Experts of a small language model: 48 SwiGLU neurons an expert.
Below are experts of layer 6 (counted from 0) of a mixture-of-experts language model. Rows are named router (the router's row for the expert) and show model dimensions 384-511. Each number is 128 + 24 x the weight over its row's rms, rounded and kept within 0 to 255. Numbers have three digits each.
After each expert's rows: "comes before" lists some tokens at least twice as common just after its tokens as in all text. This comes from a sample of Wikipedia text that the model never trained on. Tokens count by the router's weight.

# expert 20
router:156119118109114166101152105144131129128097136148129114150111130103172137126190123151112143175141138133124126140057073126142139115132140158087136130104093136095172082117122134112113098137148115123114135158127181136141127142131086134123116130119145157123173120122140155182129125135137139086140169159143148142114099115132101104121110120153086124143171113108151120139152151100136168103139
comes before: " |", ":", " Title", " Candidate", ";", " Date"

# expert 16
router:155109121130073093092108137127123161168136126112134133102072125121107096108121156115117157124125159128115129121112139066126134124117114091153154148132093090120077146130123109143153118127123144129143086109094135169151113090133084177140099150117113129097122143075095118101140104152138123163170096125141075101119146095147132116114134112120155098124128151103069162111143156150116106170138
comes before: " the", " a", " his", " to", " their", " her"

# expert 15
router:169173068123142141122092083166144144086158088124144159134110120159131119109146173122139127181141107159121158151126128147139120139118126123115122131128130144147144096149136106123088166140171099159121127106138142104119133171123166125124107145083148096150113132155096145145121144086124151120136156113139144171098114162148150098090122119144092151131125092171139119134108114130117131092115
comes before: "\n", "-", " ", " Succeeded", " Country:", " •"

# expert 27
router:117078094114156147129085147102170154134111104124130135128132124122119086156077101109140132129137113128135088075103122174141132170125108167103126137139090159137121126155109107102157146110096112161126137128137133148100164148144104118128126135120153123116092171149124103129138122130119085148122145079136132131113108119101097103096115111136102142119156171114126100107130168121100151155101
comes before: " |", " ", " 0", " 1", " 2", " 3"

# expert 23
router:127142103140143108141156119146130106103098110116132107120125124137068128148125181098158127139143144134122112163150111115117146111148132141120075147137096196106124137136146180108147169159162143136125153108167173122161103102122179122114123108133163128129109091129092102083103164113130096108135165115113101108151139107126116126174106124121122157119101076135177111141110110151122094133160
comes before: "\n", " The", " He", " In", " It", "The"

# expert 19
router:134134115109062148118163161158150103137145188113118122127112154153075140111137099087152118133089097129153092118140151129148181116128084143115176134136085115135131149096145124146076112136127159123114106156105143110125110106170165150082123164108091112124112150134082165155112098075103143127089119144152133151122155113142145144157089138147146107108161114094107121124166098109085138125130
comes before: " |", "|", " to", " on", "š", "|---|---|---|"

# expert 1
router:101097118144129111147105126156146124101169128106123110120162152139140123106149171133152134130138164115106104145148087179150145127114130147106144152123103154098116129092118123151136130128100135122147156111109170126122120128160136129111167127113173128129133112119148082141123134087120113098117136159106119178083158062095129178143115125123122151124122116092132131117107139096115086115147
comes before: "-", "\n", "|", "The", " The", "In"

# expert 0
router:062137102139102099189116097142144152126142146100094118139120155136134117115182139160134143136138155107099142102134123103085150122103105107116120141093106119123117128127154142093166140129158172158105167111079165135104142131166130144138135167109117134108107111124090117120139091110148127120129163182119114168132168109117144153144175130088117166122136105098127136128117101070164106123111
comes before: "|", "-", "\n", "The", " ", " -"

# expert 31
router:112119118127077094139073135159146126134151112101133159139102139114148143087099157149126126104097134159118162125127094072140133140121139104148130135075122086141105102132164125124145160166180151122160122126124151149134094114094102165132106087164122144166140155082128135131123148166133132153126117154134168137134092153133126125116132111141140133137129101143135122120137125117147138114168
comes before: " the", " a", " his", " its", " an", " her"

# expert 12
router:101108117116114144120139140124121118089097110146148126138154163132138113129121167144121129131158108128140112128115101144106105160124143106071144089131148146108164114117133127134086123080102115112121152139152098144107147133105091124131109140143157155115159118125149121107068099155146106116161109140176119128127119122106151137131106114136118127145172141132124174099127101125123131149116
comes before: " of", " and", " in", " to", " for", "."

# expert 26
router:116125150137117129111085132159141171147149133129121096159138114131119088125114161123091129119108120130110122116144125134138129147144118137139149123117152135134163129125144132176120095115117120142133162126127121066092153142123105079118134128083132114118124154169126144114116137116133104168169116143164123130159104181088130150100133079107127132119137095158120150113143110175106095148123
comes before: " of", " in", ".", " to", " and", " for"

# expert 29
router:130122101096092133145108115087124108128139112080098159175134148122130142071096137158107119148085139115120118107153125067140121138161125124150136133126138069159118123141132151169099147174166160104196125157112126111105131122121108166126098121151083191167104138095112138107111138144115158139123105162153124084126157113133156118172141132154131159159112126132111125102138143105149107134107
comes before: " the", " a", " an", " his", " be", " well"